Weights of a small mixture-of-experts language model, trained from scratch on English Wikipedia.
Size: width 224, 114M parameters.
Experts: 128 experts in each of 8 layers, 2 picks a token.
Training: a variant of SOAP for the experts, 597M tokens, 9105 steps.
Below are experts of layer 4 (counted from 0) of a mixture-of-experts language model. Rows are named router (the router's row for the expert), down (a neuron's output weights, with its number) and show model dimensions 0-223. Each number is 128 + 24 x the weight over its row's rms, rounded and kept within 0 to 255.
After each expert's rows: a language model's description of what the expert responds to. This comes from a sample of Wikipedia text that the model never trained on.

# expert 39
router [146  70 124 112 176  91 126  94  85 121 127 113 165 135 152 159 147 160 134 117  88 170 121 134 167  70 107 125 114  96 173 148 144 156  90 140 164 138 126 110 145  90 139 121 165 159  75 116 145 139  99 152 124 100  90 129 151 123 115 130 114 155 135 112  83 122 186  44 112  89 153 170 142 134 127 137 125  95 124  96 163 137 107 157 106 163 119  94 126 110 159 149 145  99 118 111 120 118 160 112 143 115 147 155  98 135 117 120 143 118 128 150 136 118 133 129 115 161 146 103 122 126 157 163 138 112  93 139 153 117 113 113 122 162 167 134  77  78 129 135 115 121 121 132 103 123 163 134 162 109 151  76 129 120 151 100 101 120 180 129 136  85 107 126  98 127 146 118 143 150 128 144 124 135 141 153 108 138 111  98 107  96 124 114 122 132 154  92 136 163 107 148  99 151 132 113 119 101 140 171 116 117 141 142 171 126 134 143 133 135 130 143 156 168 120 124 123 126 130 115 136 134 145 139]
down1 [150 159 146 121 116 133 125 120 126 153 126 104 138 133 146 125  97 112 111 118 148 125 135  94 112 125 121 163 153 131 157 114 157 156 132 146  83 175 141 159 119 138 112 159 112  86 157  85 144 109 148 112 150 139 122 106 143 134 101 158 126 122 122 175 106 127 116 129 142 131 140  94 138 149 164 121  73 137  83 140 136 121 152 165 130 119 114 162 122 141 132 185 163 137 124 136 147 151 131 119 109 123 100 156  62 163 118 144 113 149 126  89  86 137 159 116  93  85 120 126 122  85 148 140 117 114 166 173 121  89 131 166 188 136 127  70 149 111 147 133 147 121 124 100 158 113 173  86 120 113 120  97 111 106 124 155 107 128 149 133 149 144 141  76 136 108 136 140 170 100 143 166 168 151 174 134 178 132 108 135 169 107 128 125 118 124 171 120 140 166 140 165 119 166 129 118 115  94  91 123 132 132 136 105 134 121 114 138 125 127 135 141 190 118 158 122  89 127 136 121 149 136 146  95]
down2 [ 66 139 116 128 117 174 115 111 157 141 161 128 127 184 108 126 133 151 136 126 126 126 108 126 100 159 168 101 149 107 123 136 117  96 137 169 127 115 171 157  79 138 117 122 145 106 130 140  94 142 132 164 117 125 146 127  96 106 154 139 140  85 125 152 147 116 139 160 109 118 116 119 165 117 135 118 127 129  94 133 163  96 154 115 131 158 127 157 124 128 114 128 102 134 128 133 124 136 154 111 142 185 120  83 132  72 123 143 119  82 146 149 164 126 112 130 115 105 121 113 151 161  62 100 118 154 139 172 136 119 134 182 110 118 127 124 169  72 127 135  91 126 146 134 147 127 116 137 155  96 120 103 145 149 168 115  98 158 101 108 111 124  82 144 110  94 136 134 111 141  92 132  93 131 171  96 145 125 119 130 128 128  86 113  76 120 135 127 186 134 125 108 171 106 157 172  91 104 162 159 142 101 150 156 175 104 146 150 126 114 137 123 120 136 108 130 130 125 110 164  86 123 127 128]
down3 [126 154 119 143 140  83 103  76 110 131 103 176 148 150 171 123 138 106 117 174 159 106 154 137 149  98 138 167  96 120 143 137 108 123 123 129 100 115 153 135 125 122 109 147 122 110  88 151 162 154 116 133  69 115  92 120 106 115 142 101 141 126 134 160 136  83  91 124 114 143 140 105 106 131 140 150 134 130 101 128 124 139 119 135 124 104 144 137 128 116 118  85 147 127 126 140 134 155  49 140 108 145  99 161 101 127  70 143 108  97 144  97  95  86 107 102 112 101 118 149 137 158 117 133 132 118 132 150 125 108 133 114 130 115 131 149 132 128 104 183  99 109 135 146 131 143 154 139 128 145 109 134  99 113  81 137 146 127  84 120 132 107 136 134  87 108 145 200 135 156 139 122 120 148 169 130 128 171 146 166 147 147 104 152 109 127 177 156 113 140 118  70 163 109 100 104 116 138 130  87 113 150 140 161 113  82 120 164 126 135 136 122 174 122 145 156 135 128 100 154  87 162 162 151]
down4 [122 149 123 142 141 142 148  58 149 137 125 123 134 146 193 138 134 108 130 122 112  91  88 125 156 151 136 134 151 104 151 167 130 141 159 125 143 105 131  84 145 120 163 158  77 141 170 130 127 147 137 134 151 101 119 122 100 122  99 136 126 134 160 140 120 136 157 112 114 173 163 126 116 132 121 138 107 155 139  80 113 126 113 155 129 144 161  83 127  98 140 113 156 180 114 127 190 102 139  77 129 145 142 125  84 157 159 143 127 112 148 152 133  64 119 133  99 121 119 126 127 140 177 121 125 145 178 133 112 103 143 128 129 144 143 111 152 111 116 118 152 106 164 142 152 131 137 157 110 102 118 122 112 140 113 149 149 137  71 126 130 140 138 110 131 131  94 170  87 110  90 130 111 140  98 160 130  82 105  95 149  94 157 137 139 115 124 144 137 104 114 109 106  90 145 111 116 118 130 119 126 137  70 114  87 137 116 108 187 111 115 164  75 151  85 140 137 132 133 147 135 164 122 147]
It responds to: Space before numbers

# expert 60
router [104 151 137 112 118 149 141 102 130  58 107 137 113 137 134 154 146 140 151 128  95 120 144 167 124  99  92 145 120 112 123 122 169 117  80 153 156 107 113  80 143  84  94 149 171 158 121  93 125 130  84 150 150 112  98 116 138 140  99 115 138 141 157  98  87 112 135 125 135  95 150 155 154 115 130 107 129  94 124 120 140 111 127 174 158 182 114 116 145 106 178 162 156  98 121  94 158 134 150 115 167 137 134 122 123 199 114 130 139 111 127 151 132 140 127  98 153 137 146  91 163 151 122 116 125 133  93 131 172 141 126 148 145 130 182 107 140 126 100 139 116 136  88  82 120 133 150  94 146 105 150  87 147 152 124  85  85 119 160 153 126 104 127 135 131 126 140 133 119 109  98  67 131 138 150 127  83 183 116  97 123  92 114 119 103 177 146 134 116 119 142 160 115 140 142  93 112 137 111 148 125 116 140 100 174 118 144 148 161 125 126 113 149 133 132 115 119 157 143 123 132 123 152 116]
down1 [139 157  75 135 133 146 134 153 152 122 112 139 131 138 130 121 122 135 132 173 140 108 166 123 152 114 114 150 138 100 154  98 101  97 131 130 144 165 122 148 133 124 116 112 140 131 141 116 123 151 147 103 118 162 147 152 137  99 109 116  89 171  94 117 104  75 185 169 120 170 155  88 137 139 136 129 167 126 126  92 136 140 138 136 163 108 144 189 144  90 105 172 154  88 161 141 146 132 137 140 114 114 144 160 133  76 127 122 109 121 139 160 120  77 117 121 156 152 144 100 128 126  87 148 119 122  78 106 133 118 149 106  95 124 115  95 101 114 124 152  82 131 117 153 153 148 178  99 139 131 105 136 144 115 118 157 116 104 163 158 149 135  92 108 141 149  92 145 139 104  87  99 151 110 175 130 135 164  67 148 156 113 123 116 140 111 120 140  69 156  89 144 129 132 132 132 146 121 147 142 129 123 115 120 137 169 138  91 161 102  91 127  95  90 118 116 156 126 107 122 127 158 126  99]
down2 [132 117 138 163 143 122 165 151  98  91 122 113 115 186 160 139 125 120 118 178  76 141 126 136 136 130 163 125 101 175 125 114 108 124 113 176 142  88 113 153 128 104 149 106  78 123 117 116 125 162 145 134 172 143 104 134 128 149 100  93 158 164 146 158 126 121  77 116 110 119 124 155 150 119 104 124 104 182 145 143 111  99 115 101 136 144 157 117 131 126 115 124 109 111  88 151 112 136 120 147  90 130 146 150  97 136 101 125  82 115 141 127  76 160 121 118 112 156  92 113 112 128 165 122  98  89 158 140 120 139 132 129 150 143 152 115 119  99 137 162 126 114 109 106 109 113 207 149 107 145  97 124 155 121 101 139 135 185 142 136 116 132 139 145 123 194 148 119 132 131 103 136 107 143 114 138 177  90 136 138 146 143 107  74 116 148 157 173 157 139 145 143 109 119 163 127 159  81 128  86  75 127 126 123 128 118 122 119  94 129 152 143 153 114 103 100 145 120 131 121 128 127 151 147]
down3 [168 106 158 187 132 126 149 131 142  83 100 150  95 149 155 125 114 115  78 124 110 137 176 101 130 117 156 116 116 119 158 120 137 106 132 128 112 109 118 110  80 108 128 119 121 166 150 183 149 155 125 149 143  99 155 118 169  57 151  96 122 118 107 158 164 209  60 134 104 140 115  97 170 130 120 105 168 127 139 104 112 110 145 124  93 118 129 109 117 150 145 126 119  84 107 145 119 139  98 138 162 118 136 126 140 115 125 165 118 117  80 127 132 113 115 151 122 105 161 133 154  99 175 125 122 148 164 126  89 144 166 146 159 165 107 155 150 132 119 147 134 150 143 106 101 133 114 121 154 164 145 121 139 106 159 127 142 125 121 104 135 139 117  98 154 105 117 109 130  76 104 129 138  70 138 166 126 132 154 160 124 117 132 157 134 108 167 128 135  99 153 158 143 132 114 136  93 109  96 124 109 117 165 161 101 128 138 138 119 115 119 120 139 135 125 135  79 124 121 125 130 144 136 167]
down4 [127 113 101 136 148 135  91 135 136 135 150 103 143 128 128 100  80  98 132 142 121 140 116 152 109 142 123 105 148 101 114  77 102 132 130  80 120  99  95 156 143 140 130 125 105 139 116 142 179 128 153 181 180 117  94 120 124 145 102 106 107 120 156  86 120  78 135  97 102 190 137 153  99 105 119 127 142 104 142 138 106 121 108  68 136 175 141 107 131 144 146 127 156 128 171 103  81 139 122 136 140 140 110 103 120 121 141 136 131 108 180 140 156 127 138 106 102 150 137 151  92 139 140 158 110 118 137 106 127 118 126 126 159 140 131 104 129  94 160 131 104  92 139 161 134  96 141 133 130 166 176 113  96 123 171 172 136 176 138 181 139  99 126 116 158 128 110 111 125 132 157 137  99 101  97 109 146  97 134 146 107 130 118 142 109 155  99 145 100 154 104 155 127 186 117 131 148 112 129 125 151 126 120 188 166 138 123 137  68 170 116 112 108 116 125 124 171 104 131 140 132 110 133 155]
It responds to: Infobox line breaks

# expert 35
router [151  94 124  83 105  95 158  93 143 100 156 135 149 140 131 154 134 151 125  95 144 157 126 143 216 121 111 120 105  93 126  97 142 156 119 142 131 125 128 123 147 110 114 143 169 147 111 124 151 165 108 148 116  77 114 131 191 104 111 124 115 131 136 133 129 107 164  66 121  87 148 128 147  98 150 140 141 114 107 109 194 132 101 158 100 154 114 109 135 131 124 124 145 106 115 132 141 106 151 118 143 128 138 145 115 160 118 112 130 130 150 160 116 119 146  99 113 123 184  93 101 122 163 170 124 120 103 151 138 121 115 100 163 179 139 148 116 105 103 150 115 115  95 124 128 110 148 150 160  94 125  89 104 149 155 113 120  80 124 122 133 103 124 132 102 162 127 121 105 137 122 101 122 135 145 130 109 196 111 123 117 101  80 127 146 125 177 110 140 119 106 136 115 135 143 118 119 113 108 112 101 112 192 124 177 119 117 147 142 122 136 136 183 124 134 139 125 155 134  76 140 153 167 123]
down1 [ 95 168 110 157 132 122 127 191 106 116 133  96 113 112 126 106 114 137 176 141 125 136 133 137  69 148 167 161 159 131 154 137 148 121 143  99 140 116 110 117 122 161  98 126  98 148 145 186 129 133  99 148 156 147 168 138  91 149 162 122 108 105 122 150  95  98 121 123 122 140 120 137 111 111 147 134 118 155 121 132 122  93 123 136 156 171 106 155 131 100 150 125 159 186 159 149 144 125 124 128 135 139 129  82 180  97 126 131 157 128  76 138  99 153 170 134  65 120 127 172 159  98  96 100 190 123 146  91 117 100 154 196 104 160 114 162 136 126 164 144 135 131 113 118 143 132 129 105 130 142 111 113 129 152 108 113 139 119 142 147 153 108 139 178 132 111 108 101 145 107  88 153 118 121 140  82 134  98 134 172 131 135 129 113 121 115 122 121 127 138 165 121  99 111 131 119  98 129 119 150 106 130 120 114 109 124 135 133 122 141 172 153 107 123 100 115 143 105 106 106 128  66  92 113]
down2 [137 158 121 105 109 152 159 151 116 128 143 133 186  91 154 138  94 159 167 129 147 119 113 115 143 127 119 132 161 144 169 162 162 106 139 124 142 162 138  80 126 131 147  86  78 139 150 118 101 117 120 156 128 122 102 153 133 146 114 107 164 113 125 156 124 117 134 107 159 157 113 104 143 109 127 181 107 114 121 138 117 121 147 116 159 129 119 138 134 126 119 168 133  87 129 135 107 173 195 116 155 131 122 105 118 122  83 103 108 127 172 124 133 122 130  67 106 169  88 130 127 123 115 103 107 108 128 102 135 106 133  85 139 135 117 166 112 172  87 113  96 163 108 117 107 176 111 109 111 137  66 128 132  98 140 132 129 138 151 132 142 176 147 172 127 125 139 101 147 110 113 110 108 162 186 116 113 152 119 129 118 106  92 102 170 122 147 115 107 139  85 131  74 124 128 144 125 137 164 164 147 131 116  83 107 161 156 144 158 113 153 138 151 133 144 135 100 108 140 107 124 111 131 111]
down3 [121 155  82 147 132 121 137  69 103 202 153 145 114  86 155 128 134 139  83 109 133  88 187 139 129 152 135 111 128 119 148 135 139 146 105 119  84 137 122 117  79 159 134 132 109 124 128 111 140 122 112 158 130 159 158 130 119 151 140 164 102 157  96 109 152 164 169 134 139 148 101 121 115 138 149  91 108 121 122 134  92 115 110 163 115 110  96 155 138 159 105 135 109  84 190 177 117 131  97 114  79 117 142  65 139 133 130 169 108 137  69 122  84 130 134 138 109 141  96 154 137 107 102 130 105 124 146 125 117 157 137 106 136 136  98  89 136 125  97 142 168 119 106 124 135 148 110 127 141 109 104 111 184 118 118 108 128 129 132 122 139 131 108 122 115 133 120 113  88 143 146 154 174 135 147  94  90 144 147 159 139 133  92 136 103 135 158 115 122 132 169 143 125 114 157 150  72  80 125 142 128 151 147 118 108 129 127 146 142 145 121 124 145 140 124 158 112  81 133 144 120 105  97 121]
down4 [164 131 105 143  89 113 171 144 113 105 150 120 142 122 155 130 104 131 156  80  88 113 166 111 163 182 133 160 107 159 129 116 151 128 132 131 125 138 140 103 145  95  92 142 116 137 106 108 167 156 151 145  94 138 139 155 125 144 106 112 168  88 131 132  96  95 108 108 141  97 138 118 121 185  89 109 134 107 124 105 105 107 131 140  97 143 140 107 146 140 130 130 149 101 159 115  95 119 151 126 178  86 114 132 106 141 129 154 133 135 122 163 110 139  95 145  97 164 128  66 145 129 100 134  65 155 155 128  92  98 134  98 114 121 172  86 129 134 138  82 129 117 103 125 117 133 139 121 143 144  74 125 145 137 166 100 142 133 147 136 135 132  90 161 103 121 145 113 112 143 100 111 131 163 104 189  85 125 129 146 139 146 138 107 141 131 132 129 156 135  86 121 134 121 148 112 166 110 145  75 143 143 140 122 135 136  64 123 108  92 139 128 128 162 182 113 115 121 143 133 162 126 124 135]
It responds to: Space before values

# expert 41
router [107 131 135 114 141 129 139 120 148 108 126 148 132  86 144 151 109 151 165 126  96 148 147 162 119 117  68 161 111 115 139 128 142 136 135 174 144 143 136 116 146 140 132 134 181 194 105  64 121 142 114 125 122  79 106 103 163 126 116 125 109 141 165 126  92 102 142 122 136 115 153 126 115 111 121 119 144 117  98 109 140 130  83 175 145 145  89 109 102 107 160 140 161  94 121  94 137 113 151 124 129 129 128 144 135 178 121 137 141 108 121 142 135 109 153 101 120 174 145 129 113 127 119 153 106 137 143 152 158 116 115 121 155 150 155 158  93 116 124 147  87 159  75 106 137 116 159 108 162 100 162  93 123 102 157 106  85 139 163 154 119  96 107 110 152 100 117 126 121 114 108 109 131 119 130 137  91 157 107 121 162 112 118 109  86 175 136 133 172 110 132 148 139 155 171 105  99  76 109 128 102 133 177 102 192  85 117 133 140 141 159 121 169 126 140 117 119 144 145 112 103 133 133 109]
down3 [ 70  81  87 122 100 126 126 143 154 134 114 149 118 154 131 127 133 130 132 141 105 139 117 127 169 139 126 122 151 127 161 137 142 134  87 147 104 128 112 131 107 116  92 140 134 120 150 130 153 127 112 167 170 100 109 132 122 108 138 132 123  84 112 153 152 123 131 147 150  98 139 100 104 135 139 115 153 141 140 138 110  83 167 128 129 112 109 121  71 137 127 118 106 119 124 126 140 100 182 149 113 125 120 133 108 155  81 125 100 129 145 162 145  65 110 108 156 170 119 137 104  93 182 129 137 128 115  75 162 122 125  94 155 106 107 100 133 102 110 127 136 132 154 102 157 108 168  85 121 128 109 146 139 165 168  91 107 165 122 102 128 151 160 126 132  93  75 136 135  93 133 118 140 128 115  91 149 160 119 109 123 122 120 138 145 182  70 150 124 138  98 106 119 143 176 136 155 141 124 156 197 135 168 153 131 140 118 128 133 119 135 127 176  94 123 140 172  97 113 141 107 156 133  94]
down4 [116 151 161 115 114 121 142  90 115 162 112 111  97 163 136 144 104 127 154 127 163 105 166 113 103 129 116 161 100 140 173 100 155 159 104 117 113  78 115 158 104  98 140  93  98 118 153 152 152 134 121 129 116 129  65 106 126 141 140 103 116 116 118 133 102 146 139 108 122 163 158 144 165 119  82 123 132 150 132 125 161 118 102 171 167 165 129 142 153  96 180 124 100  75 127 143 156  90 146 115 159 170 158 123 129 145 154 105  84 155 116 169 134 140 110 152 135 136 153 126 165 138 101 138 103  86 127 128 170 176 155 106 138 117 154 149 142 131 146 131 144 122 138 115 109 162 109 156 113  57  94 145 147 131  93 136 104 152 134 148 119 112 159 125 169 110 107 117 135 146 114 121 125 168 105 155 118 145 146 119 153 129 175 126 101 117 130  88 112 147 111 117 112 113 141 143 148  99 105 141  97 142 126 123 145 109 130 156 153  85 168 163 143 128 139 155 138 156 130 133 137 188 128 135]
down5 [141 129  88 152 136  92 153  92 145 103 164 134 127 120 150 142 180 122 136 138 178 145 149 146 148 131  95 158 119  98 109 163 134 148 145 112  84 146 110 102  98 101  91 159 150 116 133  94 108 127 161 154 169 104 170 133 127 125 117  75 164  87 121  91 108 132 128 103 165  71 130 161 157 118 129 148 182 120 117  80 126 158 137 150  68 117 141 114 170  80 136 123 182 133 131 184 191 134 117 155 115 133 114 137 141 139 108 116 135 149 142 117 104 122 142 155 129 133 159 146 141  62 162 103 139 104 128 146 135 176  94 125 141 138 148 142 108 120 118 150 150  89 124 118 122 158 126 123 136 123 135 131 135  82 100 114 102 133  80 160 127 129 158 111 138 108 141 110 156 162 142 116 105 107 149 163 154 114  96 149 162 126 136 157 143 127 112 150 120 114 132  99 141 134 100 129 121 122 129 135 107 110 127 137 105 138 122 112 125 142 109 150 104 168 100 143 136 140 136 153 155 140 128 106]
down6 [138 134 116 119 117 136 105 139 129  94 114 136 106 126 160  97 133 118 139 156 138 110 140 119 123 130 156 136 148 133 125 178 111 136  89 120 106 135 159 145 110 147 138 105 113 148 105 115 138 134  76 102 116 155 167 122 146 164 175 130 131 131 110 137 123 106  88 114 142 119 130 110 112 163 103 174  99 144 138  99 108 108 159 145 141 157 148 150 130 112 159 137 109 114 146 130 158 117 128 151 120 164  89  95 127 157 113 105 120 114 123 161 135 158 158  68 199 119  94 113 175 161  82 132 105 156  83 149 135 109 157 162 144  83 155 135 137 162 154 142 102  99 116 132 133 121 120 129 118 122 102 214 127 136 158 168 142 114 164 131 159  94 137 139 131 106 118  97  59 106 134  96 125 110  81 134 158 162 132 136 161 138 140 148 164 119 122 138 123 117 121  95 138 173 101 146  98 134 165 116  95 152 119 163 142 132 119 123 138 146 126 164 104 103 138 132 111 115 120  98 152 101 122  96]
It responds to: Line breaks and headings

# expert 44
router [167 140 125  87 118 107 160 125 112 115 122 125 135 134 149 132 110 149 166 119 139 153 125 159 162  77  72 208 117 124 117 149 135 133 112 127 116 133 118  94 143 148 156  75 152 136  97 111 100 169 115 142 115  98 105 110 147 117  90 108 138 141 113 118 146 114 125 107 131 128 135 134 119  89 143  77  92 102 123 113 159 136 104 152 148 195 124  91 135 131 120  83 156 133 102  99 130 127 135 119 119 150 156 173  72 132 117 132 137 130 117 152  87 128 129 112 124 161 146 107 136 166 116 140 159 126 122 146 115 149 125  85 130 170 153 172 119 114 110 140  99 164 116 139 141 112 122 134 168 125 164  77  80 142 128 103 119 101 144 153 148 147 140 105 125  96 159 119 123 124 122 136  98 100 197 143 109 153  95 122 167 121 128 139 111 112 179 113 139 119 130 151  94 156 157  90 118 128 106 122 103 110 152 111 147 116 130 134 164 129 118 154 150 169 143 136 127 128 167 102 121 162 129 105]
down0 [106 143 146  95  96 149 132 123 112 152 150 109 131 147 165 141 101  83 137 154 112  91 164 132 165 160 140 138 162 142 139 128 128 157 109 137 127 123 139 124 105 116 102 147  97  79 142 143 143 112 113 199 110 101 110 128 120 107 124  90 147 154 132 100 138 131 140 155 118 111 105 166 120 120 136 132 154 163 138 143 124 136 113 136 141 161 117  98 119  86 123 138 123 112 101 137 101 197 116  97 122 142 112 155 106 147 128 156 176 153 117 124  91 127 123 122 182 128 130 121 105 132 166 123 127 133 120 140  87 119 143  92 163 172 107 138 132 159 116 138 149 150 130 154 147  87 125 114 122 126 118 131 109 102 153 181 136 144 140  95  96 128 114 182  90 144 146 150 133 156 156 110  85 154 138 147  78 105 130 100 119 114 104 176 142 127 125 122  96 128 188 163 124 136  75 119  76 151 122 155 129  96 131 166 124 118 134 143 141 142 162 131 167 144 124 149 122 142 156 164 153 137 181 149]
down1 [129 107 146 147 105 115  81 121  92 157 155 139  69 157  67 136 134 131 134 149 162 149 100 157 143 129 120 126 139 160 112 127 133 132 149 101 110 181 105  81 153 111 107 128  96 123 141 107 116 104 135 117 155 136 120 134 109 129 128 119 131 117  90 155  88  85 130 135 138 107 127 153 133 121 137 116 118 129 152 119 161 140 144 119 144 106 112 140 121 126 143  79 165 130 156 133 121 104 127 123 182 145 129 117 139 169 150 134 141 160 121  96 118 140  90 148 153 130 125 122  95 119 101  92 145 134 127 125 137 146 110  93 127 130  68 164 142 131 137 129  87 155  78 117  99 132 151 134  77 113 114 132 139 128  74 141  95 121 112 137 143  93 150 147 113 112 127 114 159 137 158 124 187 183  94 129  74 144 107 103 184 144 109 160 113 105 100  81 132 133  79 146 126 143 171 136 103 165 121 140 110 126 102 138 155 146 147  93 125 127 124 109  91  94 102 144 155 149 128 115 104 108 107 164]
down2 [148 138  96 153 112 119 154  99 148 117 156 167 141 131 129 122 146 127 156 120 145 141 153 177 111 145 138 132 164 164 111 152 146 126 116 138 130 118  92 142 129 165  97 146  95 134 171 144  63 124  99  83 126 110 115 130 132 103 156 131 152 125 139 147 108 136 157 106 115 106 142 143  94  85 153 150 163 137 112 119 170 107 105 127 134 122 117 147 142 104 134 152 121 121 143  87 137 145 134 174 160 131 129 149 100 167 136 137 124 169 126 102  87 126 116 129 163 103 123 137 116  87 133 112 169 111 128 115 123  87 159 157  68 108 103 107  97 122 171 129 140 141 111 164 126 109 101 149 105  86  99 141 129  77 141 158 114 148 171 114  99 150  95  97 153 145 128 113 110 146 105 144  94 134 135 139 123 143 136  96 124 171  99 151 133 117 159 131 167 130 167 135 112 164 149 128 113 117 121 146 132 164 114 120  89 179 148 121 108 208 147 123 152 124 148 135 100 111 145 116 164 154 113 171]
down3 [114 124 121 116 103 156 130 115  97 141 163  96 120 127 123 151  91 109 173 101 134 127 136 146 108 124 136 102 156 126 138 117 130 130 107 178 162 114 141 125 137 107 128 148 149 131 119 105  87  89 133 142 146 115 123  95 128 101 110  94 128 141 147 145 126 134 149 163 103 154 100 135 118 111 116  66 119 124 111 116 137 144  91 158 137  98 141 141 129 117 119 116 150 143 158 172 150 121 115 109  88 132 138  91  90 124 113 125 124 163 103 117 171  66 116 151 104 126 112 132  66 138 123  99 150 106 136 117 151 104 145 167 121 114  88 114 129 135 119 108  99 162 153  81 131 126 116 162 121 131 105 156 136 128 102 155 147 144 125 149 175  90  96 120 203  95 104 159 133 141 103 147 130 133  82  71 113 138 147 169 124  94 114 160 144 123 115  83 153 151 113 121 134 127 186 143 168 160 135 170 146  76 126 153 104 152 151 180 113 140 145 133 157 148 119 121 117 110 109 163 117 123 126 123]
It responds to: Section heading markup

# expert 56
router [119 107 110 101 141 140 154 137 142 102 137 153 197 138 142 191  90 161 170 125 144 125 158 129 154 121  68 140 105 142 149 130 132 102 131 197 151 121 118 132 142 123 113 123 152 146 119 105 114 119 138 109 105 126  81 123 158 156 135  93 130 156 152 112 100 118 145 102 121  69 156 146 135 125 129 128 122 101 119 120 124 110  76 157 128 157 105 127 129 116 132 134 175 155  91 101 153 120 145 107 155 106 104 104 135 135  86 161 150 146  73 166 133 110 154 110 134 159 118 109 125 172 131  97 135 111 127 151 123 140 100  63 202 136 143 122 123 116  85 144  97 130  70 135 121 149 130 123 122 120 138 106 120 101 121 100 101  87 142 113 147 129 124 146 108 112 122  98 125 161 108 122 114 148 123 140 105 149  96 123 149 118 114 128 112 138 172 107 154 140 131 144 106 162 148  73 103 107  89 166 114 114 127 122 147 115 133 150 172 141 130 110 157 139 146 142 113 138 127  95 129 170 131 121]
down0 [131  92 132  98 134 114 138 108 145 148  84 127 112 113 161 120 109 150 135 152 169  88 120  73 126 129 131 124 107 158 129 174 160 111 206 142 153 131 155 164 112 134 149 170 123 132 136 147 110 148 129 137 102 161 134 173 137 151  88 103 147 145 149 127 121 160 150 129 137 141 145 103 115 149 145 177 142 133 117 148 115 132 132 111  96 150 135 115 170  82 130 124 121 127 138 180 116 158 110 115 132 135 104 120 142 112 146 126 132 134 103 118 170  82 145 149 129 129  98 119 113 107 151  99 107 131 115 153 141 155  94 117 110 130 117 139 155 184 128 115 122 112 170 126 112  87 133 124 144 112 187 145 134 119 125 134  46 144  82 103 148 109 171 108 110 139 101 114 147 123 126 125 186 133 129 145 127 142 120 110 127 102 145 156 177 162 133 121 113 152  80 154  94 146 159 145 138 110 142 124 105 144  81 141 117 123 111 176 121 126 150 130 127  94 158 126 140  86 121 162 105 143 165 122]
down1 [117 131  95 120 147 141 160 125  92 172 163 143 121 153 176 156 137  85 106 144 133 119 108 174 174 120 162 129 117 114 137 118 144  44 168 139 117 153 158 178 123 122 126 118 119  92  85 136 124  87 127 128  84 132 109 145 113 123 152 120 130 138 161 131 110 162 154 156 116 150 145 134 122 135 100 140 120 128 118 116 133 170 146 108 136 120 126  80 115 150 100 166 110 103  92 171 173 113 118 120 107 128 104 169  96 109 139 110 109 104 128 123 106 100 125 108 149 133 120 140 115 124 133 104 107 121 109 114 165 139 176 133 143 121 117 136 109 138 140 110 135 132 138 189 133 112 132  93 143  91 131 111 111 160 150 131 124 129 126 116  96 124 144  83 146 147 139 113 105 168 131 135 156 152 125 133 102 113 126 124 111 123 115 132 109 182 118 127  92 131 123 163 156  78  98 126 123 106 101 170 150 144 143 140 153 116 144 178 105 103 130 120 137  57 137 117  89 142  77 100 111 129 164 166]
down2 [151  89 116  84  95 112 146 147 140 124 160 133  85 122 126 151 116 153 124 115  96 132 196 138 104 136 147 122 128 151 101 124 103 168 135 163 137 131 125 104 106 118 115 160 134 151 149  22 120 125 149 144 113 139  77 171 147 165 106 142 124 117 126 159 157 119 147 133 130  93 126 121 163 131 155 130 156 155 128 158  90 117 124 177 127 124  70 118 155 127 146 175 118 165 117  81 117 161 116 140  99 120 167 139 132 147 145 147  92 130 192 120 119 118 137 124 104 117 127  94 122 151  98 150 141 108 169 162 110 138 161 113 119  88 106 140  93 120 106  89 167 158 123 139 105  97 102 160 120  93 147  94 166 117  98 133 105  90 136 118 109 145  70 112 133 111 133 121 125 111 110 101 120 110 113 126  78 147 133 134 155 135 133 121 134 140 101 113 111 138 133 147 108 133  93 128 133 114 117 127 144 144 138  93 149 158 115 144 127 158 107 114 146 127 118 149 127 145 156 119 122 160 127 111]
down3 [111 127 148 123 135 166 120 128  90 135 133 167 131 109  79 136 136 149 133 112 119 125 135 130 148 147 151 185  97 130 128 128 119 126 135 139 154 120 150  98 186 191 113 101 110 103 125 194 132 136 115 131 140 149 142 118 158 108 161 138 116 126 117 100 174 126 109 131 141 142  82 136 152 101 129 112 133 121 126 163 127 113 102 129 161 124 148 115 169 123 138 108 142 142 133 134 117 156 138  90 116 134 106 131 125 127 126 148 120 122  97 142 123 141 128 124 112 168 132 124 115 108 107 177 149 168 106 122 120 108 158 129 102 122  92 118 126 142 100  82 150  96  97 133 118 134 111 118 149 109 157 119 161 112 119  83  97 146 200  99 108 152 170 120 137 109 159 156 146  88  92 126 179  88 163 160  95 113 154  99 177 117 121 119 120  91 106 122 148 151  90  85 127 179 122  98 112 120  92 132 161 116 115  90 144  99 108 143 183 132 177 121 154 116  94  94 108 126 121 126 112 126 107 134]
It responds to: Initials and citation punctuation